Experts of a small language model.
Size: width 256, vocabulary 2048, 30.3M parameters.
Experts: 128 experts in each of 5 layers, a sigmoid router.
Training: a variant of Muon for the experts, 351M tokens, 5355 steps.
Below are experts of layer 6 (counted from 0) of a mixture-of-experts language model. Rows are named router (the router's row for the expert) and show model dimensions 0-255. Each number is 500 + 25 x the weight over its row's rms, rounded and kept within 0 to 999. Numbers have three digits each.
After each expert's rows: a language model's description of what the expert responds to. This comes from a sample of Wikipedia text that the model never trained on.

# expert 43
router:487541487506485477495472478508533494521558516462491494440490480517520472481518513487529515523477506520522499487548522491516536493512463468527510475494497491522460511499463486496519470552463502508490483493473488467510503520499480478484478506525452487505485526509497510543470484509503514523521496481513472515490524507489476529491500539481487483523529524480487498492512479504468537510488483520489509510516456523475506545491563504499486480527484496507505461489526518499481504491445491522512462521466530520506449525458473507473521531503504506500509471495507505526517496494517507539469468545447477530459483502463436530492555562488504514523514514484505413530471523483418469509532521492490501537504528496482471551485476483530501516516493475508491484476483527503519486490451450
Description: Adverbial particles like up, out, under, over, back, and short pieces after B or P in names, like Bal|t|imore, B|ul|garia.

# expert 19
router:496496502509513502514508495484515517479479471498495481523489482487501490491499485572507523488533476451499482524528471498480489472476510481487552509518501476464492507519528477540494467441452488499520482497465455494471521505510477510494526502477492451491488498531495532512507500493497483502519456471494475517501509512516506481474505542539479456513529483506519562466471543493498514535516488536508518502539463508501471500444539517487455491505489492483490515517515486456558519490529449495515491503456550460531445517521464520534512494516479497457527507486505528486504520525519498492476517519514473453485449489505506528479509496482519501512499530451519457530510538521491526541545515538473527454496496503480523484523519440522453508517549486459487461490489497462499496514479464
Description: Middle pieces of Latin-derived words after prefixes like con-, ex-, inter-, such as inter|vent|ion, pos|it|ive, direct|or, act, ress.

# expert 4
router:484503463494483475495517455490477470490544500508489498513508512542471460513535519493517504489459490488506486510521494486457481512493495502541490495500498506498467521527476508528480493503498503506526451539492491474446513537500502479491495475473497473500465513476498457499481490496483505497515526533507473557496493516527500494509465512522499485484520539545467525506545494533553502532488519523443530532521503505499490501481512484531510447501510450502524518465533443481519520531484501510536531531485438493457518488488490500485470527511489505514505508527526485511539515485491495475489501525514514486435469430515468526531502479514525432529530495470505470531518517513510498542493482481505478523449493507463486516490488506600485517541489517450521479505525489506514532501481547
Description: Cells and spacers inside wiki tables of chart positions, election results and sports standings, such as blank cells, percentages, dashes, numbers.

# expert 8
router:451524487500491501463503487492542495513468514468467509504477520508457499527489505516511502494510490549432464497526496506480503469534505470506540491482516467452478482504466436512465486523544495515508464499539435506525512475491502469485465509501475505545525546534496493501459508447472504523513490449502483531508486522528493531537498522513517522511533552486500528480548459524525508541493514518479508476494472529512523540500510491500503502498527486507535519470514516472517523512465506504505491497429480526479463472510520491508484524515504503498496519474489506496513550495489488483467525553513453485506497480458509538500489490514533505521491521478544503499540536455473473492487506525528497497494566542478509479487450465513493488497487518481523517465480443506512498519475515
Description: Opening parentheses, quote marks, V/v capitals, slashes and LaTeX superscripts in lists and tables, such as (aged 21), (right), ^{.

# expert 7
router:528524450475532497518516476488515467525532505517430488518478508486494521520510504501499456467511489456441470491488522482471507500482529474516490475482516527513475526500510460487492468511445533526536514513464473535527497516499460459471513493510494470492497529547492501496481481493522498483475512472527490515470493530506498561511472523518496494521532545508520534518460489507485535506564485554467527470561486533486513498468526499503521474498493483473513474518472520462471497548487518526497509503497504484510464524512479504505466536492459477468510465451496505492491538528510504518492508526476520513521491523517456498486505502514492503539552497510525495501515560553441493510517480523491479514469494503494512487482491491539484483529487426510453482458482494525501502529471510
Description: Word-final pieces of place and team names, such as Minnesot|a, Winnip|eg, Petersb|urg, New York, -ton, -ville.

# expert 52
router:468488487491515500516482520495519420465489531555471529540550509534471512521516475457515478502514482489484539485503498497486517491462470479531503517508534541516466478510506459507516493463463520472513491513493456542512504510498466479415517473546521503475465529530474494521461487442475527515506454499504506510522529540510543522494461517501458495513487517518503486491500506517466530545532499527482535480510506507476526496492566524533504468463521487471541472474469495527499507508507512531536489522483518540468537495482475502544503520503532521464545478450505486516464517493500518522497501535498499533489469519508473488508504520522506473512525496507528481529570545510501520492478493513490505534499473495486527477533497509506485482531501481471467499488494516474494516521480499
Description: Plural and noun endings attached to a word stem, such as s, es, ions, ents, as in missiles, residents, methods, Gesellschaft.

# expert 55
router:479523464494496474511506490495518487516492515515410532543548532501493513496489525447495466468509465514456503518519492470479474516472495512538492463530547511465493486483503504516483472498474535508500516522444481503502481549496461461479490467532475487508486528482496451519489455498488504524514499488490466547480499507522445520527496503514521516524501497489484524523524541537489513512529487579473525523551499490465491534498535475500507489521543495465516493531514504518536501526487478512542517498489509508468487527454507513501493498513506470482499447481493517504533527485490557527490479523487488481512492489506465502473490492524475485538516512489511464493523523501484499505531534556487495523507540496492531552459467447514493541548541509483481485469480510519512473495503526
Description: The of, in, at, from linking institutions and places, such as University of York, Province of Canada, and compass words North, South.

# expert 59
router:485553475467498506520487447509540485494509493517468492514466497537483466503494494483506510427531476504504515503502489438501470536484535481499483476443465528475500446507461497547490520519466501445516505525453516469504501487491500462462442484464456479478472508501466499509503461506491523485496504483548508556498472510545538491476506488443504527487475528520494480488521516496470523505493489506498539494494475539498437543474505477552492476499546512531489495472481495491487529502487492518499465491509514497504500545508519504547543522516531490488472496479449534515488550513485487493506501497482502526501460472492498520476523481490493464495561506517519498492493490518494443525489515509521479512513508531499545510493462505527483498499548489496488468491525506503476498547522466
Description: Syllable pieces am, ar, ab, ob, im and starts like Mar, Ar, Par, such as McN-am-ara, par-am-ount, ob-jects, L-im-it.

# expert 30
router:463506434476530502513507483486529469456497499505507535502530459503497506491515541483486503485504479502472490540522475490469476495499519480486510507496515479522478483490515495544512501495463455508570461479456494472461505507536514500498512485530505485527501552512498495500496537489507507483516439457491505546503509530511468504517539553482488489507469523494481490470490499556490502525509503485487526454547502521476514583507495493480476527507509475436494525505488508484495477489513477486499491514464472549509482514513526512536479514503556496492490468444490440491502511494537537481443511489463507506482460472489524495482532521514466498530517486483462486497536503489514449510530517510487471480490515520471511490492470480522518493541529505498510519488577516513543511476491467
Description: Pipe separators, bullets and field labels in tables and infoboxes, such as |, •, Total, Born, Lab-el, Ven-ue.

# expert 6
router:494541488521511491522497454511541484507505524546469469502517462532488507497507514529528555502534451497496460494530491483504482494428474480569541494464517524506456478487486479516448470465469478487500488540460440541489545499520480497469517456527485477533489500509501524524468483444477536511490460485493484515509526533524495507508504525504498472492496503552515509521514559490504518492513481533454531462521490508500491488477526482558465464490506491507491515468504552499539497475497482516546527474480485511468488517471471493529490472515510516492523482485498478517493514474525495513492505541473521477482464474503492491476520519507529523541495510455504495531494545470472515524506520539471499495483488508491493529486456515510551516489522507477499508470527523480485547528500500
Description: Final suffixes and whole nouns closing words for institutions and groups, such as educ-ation, organ-ization, University, band, Award.

# expert 40
router:474488504487509491486522493465519510501489498493476511522475480537539490499497463532535512454520497500545496519537567486513494501467533486533490498461544522493476502486514477504513497518494467443547475472494491520470507502512512501466516460489472470475468489492541482504458516511500491482456510474510430483499511509554463506495506513477468481513530485509501524492516506496475507488486530555459540461520508513482481524518482462519428480508489484488535503489524500500486524520507491511500494474534468517461488492522472458555502518533512471444518492493516487545477485479474492526469478524468527506473514505514499502489527494506522494529559494501522476549515487520531523537483536518527508491469574499490540440495466506532506502518546472472475496545515472494505498517491505
Description: Middle consonant clusters and opening pieces of words, such as ch in scholar or Archbishop, plus w, fl, air, and.

# expert 29
router:478502488466508503496519490518525490478544491497483500492505489523458523526512492474507484481482493482466511462548471495487448525520507485530484512495514488533508477524485442501532438506476456511526455539507482472483541488535489484498489475485516488509485547511491493493499527453491527519528485496456526545496498511514469511521496492486504467489483514513454537487453480525492530527516514524503528484509486508463484507482497496487480491474494448467510464461512471458496503483482426512468493545482476501489487505531509463489508531505558484461543474471465467490495503492478516489443484510511492498471479466505501463504544486479506515527475528483521458513542503474517483534493560486526500457470534473454519488502451493520481545568499516458508500482526514484522509516485494
Description: Pipe separators, blanks, dashes and semicolons in Wikipedia tables, especially episode lists and track listings after titles or writer names.

# expert 35
router:477499436463484507499489478498522483475529474476513519507513481564526499516500529464518486489465495499489506461527529493492503519506560502506467464474515510541486466566498487544475452525464494514533457544488451507474524495502522479502460463476524453540467492521529502490500541446473518484501482447517525526505458501523524553530486539490501510504539525485469507470535475539488526537529513503485501516520479506500510558525517507473483493457495468466537501493501542483540471486518492507509483504490511528496479499528471525527474521524549509474487470477451472482491514493528524507473502501500502526499515526494504497478528435506490455516492517505492496490513504492506471547537528491489458491493507491481542519514503514500486493537538503524510488478521453506513483528516493
Description: First tokens of fields in infoboxes, tables and lists, such as Density, Total, N/a, Apps, and leading numbers or capitals.

# expert 61
router:479524506506520506494490471520512502516516503482483494516505492526482489457539564474505497445508465479463512492480479486496498503481512483496519474492537455475501471562465507529475504496534533470507450519508484473505490534507438468478509503493478492523480507567499419482495485531495502489537512480521544526488516487542514502473457486508549490474516518514475517520490537504485501543511449518468502491477521514467540478452502508500483470517506490479484460503503524516513532496495482505508533531467466534531511523479487521525474531566519508452477515497474517523489517470494536489494498514459507480503479487531479500501528483532524449538541513506484482514525503479504513522493551519504518500486547491475499531498503500521488524537500460462448463479537464538517494499482477
Description: Determiners and number words before nouns, such as the, all, two, three, several, and of in genus of, family of.

# expert 5
router:487509488456524520490521469497522487523505514545481485521479512539584486512496551541498505535517475512480498486508485484508481544499541486524501441511480505477470470507527462524503498497451514516519493529533486496506492486500486484478529499501491489553483527511529463510506489521445512508530494481472485498512444487563527541498531519517515506509509523503509510501476529510490534500526540572476510474501456511455483515455500533478439469495479527462514495476478496454504498544500447489514476531498488500471523482531492542530482500512526472464529508503516493524486526491495500490491505517494477532463510499500477472493479520507480511549522496472559514525467520458497515523503488504487506476459485514483504529508477458509478488528499457453512517492503514527497494554445508
Description: Mid-word letter pieces inside personal and place names, often Spanish or Portuguese, such as Isab-el, Franc-isc-o, Ror-iz, Bilb-a-o.

# expert 33
router:516548505465498505469481500467534543522494485511485489492502513471518482460534503536505468448501524471495485482498504460488489482482470497531532488513509497428479487565524463512517446513478530492540510505473503491487487519478478467473515486507512498475519487532491511508467500492494542499444514488474487522515490530515478468562524471506489497501504564516490484491530517488535513532516520528472492477493467547489448565494523493516504483470505465499485485448511498503501534531500455522507485513522475488530503486518490509530505496475515511491536532497488481500470498496505496526410478515526545487495477491493468462515535472517478492542507492495485453495501532486499512520475484555479482508508562517467502496495469497576477527498499480487494488473516500507543460502494495
Description: The first three digits of years (199, 200, 201), and spaces before numbers, mostly in tables, date ranges and citations.

# expert 45
router:491566473505509478500519451499517507495520488503486498530474465486490520505519519505515513483519469499472486505442514483504510492467489497515502518498488500494502473509466447528458506522494506447523524521512462517522528503527498456455487518521519469490516497530514474480438494475497487524516512475524504510461487518567461495530541477512526495500512490511514548510497537503485506548508504529478545471547503521523505532464494506551526456505518476521486504503526482479517507491506468549523499468498459493441435547460477522503516553505478508489506490499489477495448489500534480487485487511509492496511409519516523491448536519513508513493529516510473499552511517492504506502484469495495482535488486518489507468518474503509494561533522487489489510517509500497562533485477536
Description: Common nouns or their first piece right after the, a or The, such as town, team, att(empt), det(ective), public, club.

# expert 1
router:494529482451461472513478515481491503496497453553490495491496500516541465501517522491511490474517472502505463541500481506505468498471493521526507498527498535483518497485489496512479511486484519508563513534441488481499520492496485517486471459491494466505545510508515510472428502512496523483521493423514490493477512525491507534505498514478480514504527547489418493466496514534499483550528509533473474469513434501474512474494511463508510541500510493534502510508491508494493478489471520525518496516510478488502454463481488514534515514491499510457539532512480482488520481511543506539494480500499518501507491541514483509477508562494575444510498495491482461528538506474480525506495505529506463499504509510490509532480458489564490507500465480439488482507523570518473480485493515
Description: Last digit or piece of four-digit years in dates and tables, such as 200|7, 198|0, 202|1, plus some month abbreviations like Sep.

# expert 10
router:486513509497525480526491491470536464520504521538518489527529460542533525490554536509480557492539452499496450483504505477507469493455473452530523480482504506471474493492481477529479489483479493480530487550446474519487542498503500498512510473528495514500501504507476477508457460488482501506484463453498516508492512543503500492524519495514475491512507523529514499518524556503521523540514465529468521470515456533482492498492495483571457489488497509509505514431529507490507455483460489503578527528484509517509455493489449536526487504529531508482524529507477488502476468487531482536485474506506500472461501479488490494496536496530516506548504515443507476534505534464468514523499506525502466495512505534475514529479496520505519480504483495456507538486485517476495531520468522
Description: Closing pieces of nouns and full nouns ending a phrase before punctuation, especially time and group words like century, season, album, years.

# expert 14
router:479504471492517501504525469490509446483518453526495490496509485528525499491553553505529474491453510503492482526511471440490485472476511537534487485515486565475449501545513457510500442494511501462530467480496450526489465503502490482509466476454503503549473527524505499524494495503525519521510471503470483519510509520529470478512503560505512480517501504508450519490491484512526504527485511507509482463485479504488483566520488497528487505455553490508505490456484522479518477550500494514473519546503518504498515538477498502488478537524537484479499482504480491489429563491505552500480478496497484508488452490515503489492522469511515502516497516464537502521486531510497510551473486505471503529498547468469519493507485500513505490553499459510523522498477500504516567519525473
Description: Digits and numeric cells in pipe tables, plus coordinate degree/minute pieces and non-Latin byte tokens, such as 55°44′, 7.1, +6.

# expert 11
router:496462484507498445467491454488531506484490502478490486522471489538525479490481531489510498484514508523430502488556506502485512491511479465501536525508503493520466498517486489462488509537469490494509519522484536535495535514483503492497509469515519436503492519535549497531490498458497546486509492511485506539481505524503460505512503534507471501528484508498472499539489495513505480492510493488495480512466487526519495567500502484530494455470580481496497468504524515500532473502484495507543535543499491513484458545458463504553520518517484535450457501520496480520501551525497466506503447506468524488498515502491499461444528549471483484542547511454481488532488521480475529480492494481512478516498521496486516505487511496498501546515538496473513471427509537503509520532474529
Description: Second pieces or word-start fragments like et, ro, th, tr, bro, met, e.g. et-ymologically, T-ro-op, Ath-let-ics, met-res.

# expert 50
router:493529477498540491443528495513493473496523523492490496523490476498510520536518496485550513470498517522464516505517466435519485464465512510509513475473470532496493441510486521501523485546496517451492506468496480513533516522524474470441498493493510520493483495514491497470511504476461523478492468477468519504478490543471531494541494495524466458486514565466530528474516538522506516500451462493460515481506494503472520536481486498512501493499505474470522462470489522516546508523493455487477468505448466482493532498516460521497501537488476480498501495491492459534464521467492506498484535571487524492496526490522501499490490509522486454514512488514485479530543554526479476531489454539472529499512499466479535472469449475523470496545500476475489492514474505445501500493502490
Description: Opening pieces of words and names like Des-, res-, att-, ass-, cons-, Car-, as in Desert, Despite, Avenue, Calcutta.

# expert 48
router:464535466494503489495519485498549450493535456515412468473510454538528473517530547484515517479475475503525508455501516505476485489512521461562505468519522498457516489528508507526520486479439482496530526524463508474472513525513504474479504436517494458517505526497501470496472485448482520504526494486527495475470492484504445503543506517480511500499493545502541512495460520499468490473497522517497497526530483498463513518485504536477490485504530518529481499505450486530540483514505475496484505496487529536498475520468474510515501488493553506491497544502513519501487505488535488537487494520514511447505494437530485469501527488519498495518514539495512480526507491488505548521520492510479487484488526511468529512489465473514478503543535525508525520488528454483506483575480486
Description: Section heading markers and infobox bio labels, such as ==, Death, Bibliography, Pare-nts, Child-ren, and his/her in biographies.

# expert 26
router:501504528500522497483494485478523490461509494508467486476493484484496480455527546511527472441493487528488505510494468456483510494489522499483519487527553494532479460520528514477511460512498452457580487502461439471448509518546501491502501478517535528516468521530509534477491543525495462502506483460512495527486501468500488520516489511525538519497558531478496484492506503548493535511496494509457479514484515525438500544503524535497477496509497466468491493474511539494503476499487498528498501505482470494435485511525468507501493537472556534518499521477487449493500539484478485517472508494468532476516491485487504514485525486510495489520501480500473466554503499499520481535519550489509476505511499508479520535498491473530540554537530465489473487488519476516490512543440505
Description: Pipe separators and word pieces in sports results tables and infoboxes, such as Surf-ace, Th-ird, 2-nd place, O-pp-onent, medal.

# expert 0
router:472533483505478486481481511518530455511502476513531497534490526540539487535545525514510494490522485498468474497507501468489480485535497473527531506535520480431508465499480493527499470542488495498484489506467481507525472482488469506483453494533508478501504480524522488485522528474498502481512481517489481543466482506540502526499484555485465489487528528544544513520496533543477509555455506515497527496505475502485493491510505496540473486495522470499517546521518522495525555498436447470491507517454507487462479515479497467474476523477537527479549438508500516451489524487484505472491434510496500511511454502474515513461515491502502515546530528488502476510505528504532566496462469516463469491484469497475494486495514509514485538483556462465478503498497480484486497477479498
Description: Word-initial pieces starting with d or D and similar openings, such as d(raft), D(uchy), do, due, adv, inst, Dan.

# expert 28
router:525502489474517467492474509492506480516496517552474475550532476520523458484506516533518485463482476552456504493476476459481464511478531489529502476514533507506481489494500480506487492566430498517522490500460511512502482550509468457438516490500539518508508511507515470499499480486519464507487472467488500516524512535531460523505501479538502487542504506525500523521478563499485507522490498530496487505554518534464480544476476467551463501473480524456496500512509476490498508524479422534505504502506493505469517498508467539487447506503530482464499487492522512511476539464489510496490458505475530542463488502502485475518497512518529519529474504452518512472513484496468526543502547540502484513500472508485519513504469473538487525531497485492468538501501526533520488540488531
Description: Final vowels and endings of foreign place and personal names in geography and biography text, such as Paraná, Hungary, Kimberley, Sánchez.

# expert 24
router:496539493493515481535502492517538509478521501528464465529478476487498450541536489498518494460508441508486523501504491501431469498458557505507526460497509507442489492531485483521480465452476483510487502552483481435511476534537453451455531513484462489485507509567512514504494493472499501483529513452520524502475476478516478514463503505510543472491520515532446501496470549560497493507516480518463514438531506531464496495499521515503505515505507498483491475492480516524511511518483462541547528509509459491479479522475496484512497531505460497453521475507503491513477522441501498513496522524475532483472506482464484484482507515521508483535496514489481484495497498466498532510495499501485494521500488484503515537513456475526477524522518491456485506480550463487531489514507489
Description: The, a, his, its after prepositions, and adjective endings in proper names, such as Russ-ian, National, Imper-ial, soc-ial.

# expert 13
router:461521522551529452488515490449517525492483535533521481516478481500539517490500505501531513493554503478461477543520521511511506499475493486525521515520501504475486504545519454544464477484494493491521480496483434523489472521496503463513502507504512521536478533510497491488491498466436491451539498496505511523534492544476501485518494504467484481502499482503497545486527543527511505514529509476476525529493492520452444516475468474516491504499477486492509475521494521476529512490481501494499548491549529484484476487462487494532494532497544516486480438499516486504492499512521497530466474540527484486521460500502486470511570548504506524504560561499483459506527502457473507521503511547491515523466512466481507488476478466534492550509530481487466498481501464507517507511520545
Description: Word-initial stems and mid-word pieces of common words, such as part, end, work, play, writ, -ast in Least or Monastery.

# expert 3
router:498510487488518476484507472478502497498510472523501499482519477535535490507524503546463481439483511498487462485507484468480476483490475506511488498527479536470514465484507465518486486507480511448497479556475529459497507460494496486474547538478491465523506510482484513465493500473483521484515471485462505516523483545510478496486465528534488466532518527508479501483505558575510482532557534490489517490546494518503505504470465487494486538513508520508517513511484491505491480513498468494485512520497480479468469463485495549536484523486526534479462496484502482524463480496502520495525523498429525526498459489541475473475506493505510423489514491452513512500521519510538501541514503571486502470452577542497481526464487513518488541522500499485493504511510525478512469497457500
Description: Word-start pieces like con, ex, no, Ex, Rober, plus numbers and spaces in census age and population sentences, e.g. "Law No.".

# expert 15
router:483549500485478498495499489494539452517470488526480494484547484558493465523506520497454534489499431462455470503526492472504471498487511439532532473510509510482491477478471491511497468497444476470538519474468465462485504553541479486495506464526482503513474548508511457472444472480495527505486494521465498548497482519502510537504470505493501465510520501527476490491507530514509556491518507529503502450483502505471483499476533500535470481479527498469536523472527508482487470515504459523514470552479528500497490499505502530522495507524515494454525494485485505518507502488493484540510474487487522507492496493492483457491568486550485455545529503483529439538507516491511497501493527522520449474497543536486505505486492522503486529524498476488509475506488497505483495492538547
Description: Commas, periods and conjunctions that join clauses or list items, such as and, which, but, when, where, in narrative prose.

# expert 49
router:489526455495514484504503511477519546498510496513479504510470496559506467510507525458509493453485487518489509499510468498481490525510456488524493536510507501454520440487503495510476462494484491516543478521461490481496483487502487477508476469523443487493529512479464490482500517496485514537519521484488478524500483461526509520508500524499527523497528496491488517471499472542477487538532491551484558524556469500480479513520509512530480523470538501458488508502532481517523512531481461532529530506521468515471507524494526524530539512552488436478523501497520482504509496480483538542486491511448488473493462484463514544504492499525527512488523512467466482465536510482497514485508510540442483490496542529472494532443519491503480562540560458480470525500512520490526503537488487
Description: Prepositions in, on, during and month names introducing dates or places, such as in 2004, in December, plus the space before years.

# expert 39
router:472558454502493477512471500486499512481507488533463485479493479535532483543536496555486489476473519477492465553457474494495518480520516446509524511505516536534502452511496446535504499463492498485517494478438500492486494490528509509493497492519540504519486510552487486481476494512484517511446495494509487510498484551509478487492526460451515513471531531512472548511506548545496519479546516518476497500505448466512515510473497476484529479470483500502521516472502475507518465471455493523511508530493481538535486491445481518508506511545506495399496489510461500495476512518498526504476479524495546513489510485498491479477510519511517485523510530495519514496516530517459523508494515567484448493496528526480499490498492495545488492497505503463506502488539540553496516527514496
Description: Word-initial f, F and con pieces (con-ventional, F-ellows), plus digits ending years in birth–death ranges like 1933–198(4).

# expert 60
router:483528471507495497460513537530507506521540477516522537533475462508523472458531550474524523519488498495475460482526491482496499537446500465524511475491506537517474502506510452527500519461462516509510530517468504524520499517489471498445520497498503498503537542510474517528477500480493547489487508482518492553522481462530510489508503496481525482499538495540493506455483560486510512512526446512510526533500517546499460492495544475512529482520430489489532512490462495511495436510485457497515528482505500539480509519524503522538516544515529511466525490470498503529480551499494522499478473528481512520501490495495496490487490465485464495511511481494478510546467515521477492497573451497513495519484520506485531489481512510547455500517534529428521502504505502515547519489500504
Description: Short vowel-consonant pieces inside words after one opening letter, such as h-ot-el, bar-on-ets, soc, ac, Har, Hellen-ic.

# expert 36
router:447509501492494506478489467506464514490521460514479501517466461491509487514559520482498493484483496504478485501482543487493493495446520499504477507493487506517491485522491510507528504506474491527506501498481469492500493533507477502479484495466485463491473536476506472498486471472489540508470465502547481490491437535523473526504467521507493532502503544505508514493490506502529534552514493503515533478511469518474470508509503479478516473477516483495526495461508522469528447531485526519501505476492472513496508554490433551480479506508506512461500466457517504495498515469537523527487471514484535491475472475494467466468503547499460472526499485469512464518518557457494528523514503561465494437466540531476533520511471468513532502497585500471519456456509489468499490497484460
Description: Word pieces inside Latin species and family names and chemical names, such as Ceram-by-cidae, L-ept-otyphlops, Caladenia xanthochil-a.

# expert 63
router:449538477470518470466498486462488494512527480510537515503477492519492517470528491550508523489493479503483530480500490457490536486472529538511520492484521484488506513507479502474523487489470503467537503497489472472470495497511503491471501482484441476519509499515525474496487503485478504470519506477499525541495535480542452521514471476476502530529554527507484528483472520550449548533456465474504505473528448555488518504469553487536508496487502446470525485517506491497500435525512502511541543480510513541501444474470502488477466490533498502481505473537443529535477495487521528467442478456488513468480470498515477474499494497508530494485492494509500476543508497501502509526521482504488486496508551471480540464479470476517482497528528474501481467501492484512493505509439518
Description: Word-initial S and the piece after it, such as S(ummer), s(il)ver, S(ánchez), often in sports-results and medal text, plus coordinate symbols.

# expert 51
router:488514502500487469503549480498480501524481468526487481540479475485505499500473478475510524493516472511517510498563468487504450547522490489533464513478497554494457463518496506522501469514500501477525518516481513494532514506495443478525505465510505456494522556525502526481530489535491493524477508502500487532495529528527502545503527559503499486555478573512484463526488500499488547500514474560492496459519509477467504483510469524544499488505518499524530493507508535481519480518460521510481493505483504505481484518451499503491525538575494503459500474450495425502476495447508486506481474550513495534463470452501464467519515546503495486506503521488502502486479479526502521526505496500480484487492485468479489529499531467517562492510515487459500522495522502526519465512471494
Description: Inner syllables of unusual, scientific or foreign words and names, such as Chydae(op)sis, Arch(ip)elago, epit(hel)ial, Meth(od), ac(ross).

# expert 31
router:461516499494554472493510490500507475513507460536476488478493483523472490504518489476473497475510467514482524512519489472500526514481479484521491457526521497473499475499484445562516469463442513466521518534501461512472466428516473479537509491491481469504514490549512480522472501490482551534496530493522477517476512501553496499472517532464506493516527541485469517507462498550495513467544471534465517489537519527482525536540477479508502482492500516510517504512532488466562512512497522495512496492482537518449508543466458521536505520538505514517499476513519484507481495466513527504517470511506545496510503496484498481515516506556471466533487497487489473563507507453520499497519487478515514493486526497501513531504490470492456513555501469502519455479482490494488522553482454
Description: Possessives and pronouns like his, her, their, him, was, would, and word-initial pieces cl, sh, th in narrative prose.

# expert 44
router:509518484455466503510478528503519462501504500504488509521492495496529478496515538483497485451475515489503510528471554475461514499493536495513528478439511522529513462518479516499481518519487468461551472517487467436464525524539481485478465532515487500518506510540534472493484544476507501480486488497487506527459504532556490534513549467489520489494525500515447510456528533518467515515550511519456473482475482488472464513500542475488454461497506512501470494498501524509479499544484462451526499493516495504470492448491505524478465504523481480473511446483486479490513509450506506552492488482479481483497504493508502489483521503525516471503537521473518478505470546489538476512536459525534441511509469498491530534507491491495498490520499514421514463512483481500499512504524520
Description: Commas after places and numbers, year digits in tables, and the word such in such as lists, plus United and American.

# expert 46
router:467501501463490483507518467500550464522484542483517473503518491552520472512498543511482478489500460508446497489557524469442499503442480482528500457519477529443499487497426467532453499475461495459487486502471493478509499547509452494521511506523524486546498525500485450499470490484504503506495512519485491526476491491503480497518478499500508497549490521510499516513489542503517543524530507526524534498485476515453478512462488511552438482498504482484504476465545528484481467533497472489495502540490488531531471486525473528504481539518514487523534492441474526505522460473530511487469509535484500494498488509478500484492520503569511513519481538458512480508480519478505510494504505513526448491500537504473517502512484502527478501520498512471514510511498546466483487505533535
Description: Periods and commas ending sentences or clauses, often after numbers or years, plus pieces of given names like Samuel, John, William.

# expert 12
router:460469512489553441500480512504525504483531494510483533507480534528543490536502476466538481484512495512515460497518514483497439512506524504470498464502472508490461467475460497555457461476469535489509494501473460521525535516541507494486510497480464534528513535482509459529495474509489505517494517482492528493497491520496494527525515530494483529502485526517505497491527507526449495519483531497478505475490495519496513511492492525517497464503518451506518469510500501535561523527465484487450526503477525502499495541512503538510526543530528553453503506460495467542521508459514460507450489531493511500542485455517462493471550526513492504540523528496540467530504511518507527530487517511489463513509564522478536508514496489503507522503506533459497478537497492486553472485467482
Description: Short opening or middle pieces of names and words, such as St(even), st(re), re, ad(aptations), Fred(d)y, often in personal names.

# expert 20
router:456568490484540495474512514494507501482531494573483493531480483533472463473500547524535468455454478496496452508513467496506502505508513517501492510513495495509490491531439504501473480502510487513518487511453472510516519548520520447470489518490433496502506518516483475476436514520529500514550483478522513480515455487518502497515512495501511488513528526510467475461531514504515521534521503521455496479513515524524473532489498454525483511509520469519485502503509494527561512498456485501498510502538520549493530523435458523476509484519539508464512515499492500500472514462502515523474488480466536477493488489476447467470499505479551487519533519488485485556505509501504511503534509500493509483534513468492503492525452501524475496516513481453524491485485488522531525504432507
Description: Single capital letters and accented first bytes beginning names or words, often after as, of or a list dash, such as I-conoclasm, Č-ifluk, known.

# expert 62
router:505510470452543491528506493515525490483516524550458468534504507498504512502497471514554512470501504474466497511496502500487495479453510496503517460476470498474454507494513468507475471492458519528515522496468471508471497527486472480495516444499501507513526522531507498518480467449489505491492516496502471501532515511497475500506499533532538491529511503535538503513520543521509555525499509572475553499548475494489490507449518509515495475459481475484509460507459533486510495546489480522526501479521486533459507507482506515508459508496475489467485459491481482520488550474478504494516515509450536483504474449484468475520511493511479509556505550457499476536535578512493482542524484493458515510532482496491511534533475477520482527522495504487499520466499505561519509520517537
Description: Final words or pieces of proper names of places and institutions, such as University, City, St-adium, Film Festival, Massach-us-etts.

# expert 17
router:453524448501537495490488482482524490473498509503510489489474502492540495483564542507526531481475493490486500509513494439435508509488512497509543490498571507468457483521496496521489504509497458482509473511485478530469525512499478484453500456517504483518516499541510475485503460529480501490495492412496522506522488512513516469495528495486510492520540511531496519523475516539488532508493486513465529511499490520514505488512514520562494513489523448492509458461490534501498472544469530563530524505492493502479477496474451505495491542532495505458486478522489496543466541467499509520489474511517558502491487508482453486501509483527497456527529535501463518503533538461494513543533474520467488509526496517488521538494486512519520521510527448484468485494532465484482495534486496
Description: Numbers, scores and words in sports articles, such as Cup, League, Championship, season, qual-ification, and scorelines like 1–1.

# expert 41
router:502504494512522441513537472494521487481521496511484493479499462493494480491535550510500572492510499521485464478479507476491486498484477480521544533470522539461462461496504477508492515503475473464536458497500492507503514521471495515518489485512472487519512510495499493509457506466481472488481440498476521499493530559500479493525503544458505452485516541510477524525505534509496496507528483537485524451507463547515508488511532493529466511465466494452504490467528529478484485468462497500504516518502492513483473506518471487509443531529531505459476521467478481483478525474508481527500529523477516500460492466490502498487518482489534496504471544473490506522536530486485493516454510486490471534438498515476507556497449471499539512470524478464481486460561491497495478558473500
Description: Word-final suffixes completing nouns, such as -ion, -ation, -ance, -ment, -ing, in attent-ion, opin-ion, redistrib-ution, expans-ion.

# expert 32
router:489511469510533474483509514503507466473508529525479484479465482535510491517466530505553501451484461510508513502481517498523495521440512460480491502521517527443483497481513442492510492506491505506510471508501470482506511534535515498465435468503465541533522475555507499497478465485498538501466462495530511519500504571466508495489499485500509531492469511484516518492496532511455505504514495506499497472516492517496504505497483472515490496487465529478508478455514500500540547529457461492496510505480496483471503498520493514484495459475503487492491423499472518507506510497501514485466505462505452495504469468522494536511539517476492467542511493481480470513542496457501511514503470529530437485494509490487504495521428458510491579550481475479485478467539487521486521513448513
Description: Opening pieces of longer words, especially inv-, im-, trans-, ent-, am-, as in invasion, investigating, amount, two-dimensional.

# expert 18
router:473534492543488489504535537511494478485535435517437464526526509518562485470497524490517511508499504512457485534478486474521493486504496474517518496485520460495461451503506482504495442508467489471515515509507513509472474512480487455490466491489439521498526502485530469477506483490467561504491476468492511564501483502522520496537478513494512478556509510468484527510483541526492516504514477530489533478507481503491477551445510494509479505445523486476535493529477488457507442502458519489515499509480525498512499503546496507516489504508508518510541472480504464538527522491539519505478483524523499481490480477503492497448544492527473494514542534502524453521518489474493526519528520514509491501523551488475503526460474527500498486535484525489492479511516476557537534535498516
Description: Auxiliaries and verbs right after the subject in narrative prose, such as was, had, has, were, been, plus following verb pieces like beat.

# expert 54
router:488520484516509488501535468513505456495527471493496525524473526532513514546527554510525498500511500476476477524487509497500467533468477494506485469479449522506463467488498480524485496460474506499475494478532475507479522514473479517471476489514481514472509514508477491506484507462469511512495509513514506519519469530518537499513495517489488465513515555506503519483474504537499501521509572492458490486483475487485494519468488513548483482489528498541561523487507512487494478537511441490527533466510509545521489506492521561571473499543497489438525484506496494524456512497470503522480494548499482486521459486519467477493502510478493528496521503488550498486498517482512485568535488507443462491484475536473502532504440475486465564466563507470511492488507489508524514520483500
Description: Middle pieces of long Latinate words after prefixes, such as exh-ib-ition, Per-f-ect, dis-ab-ility, res, med, ref, rec.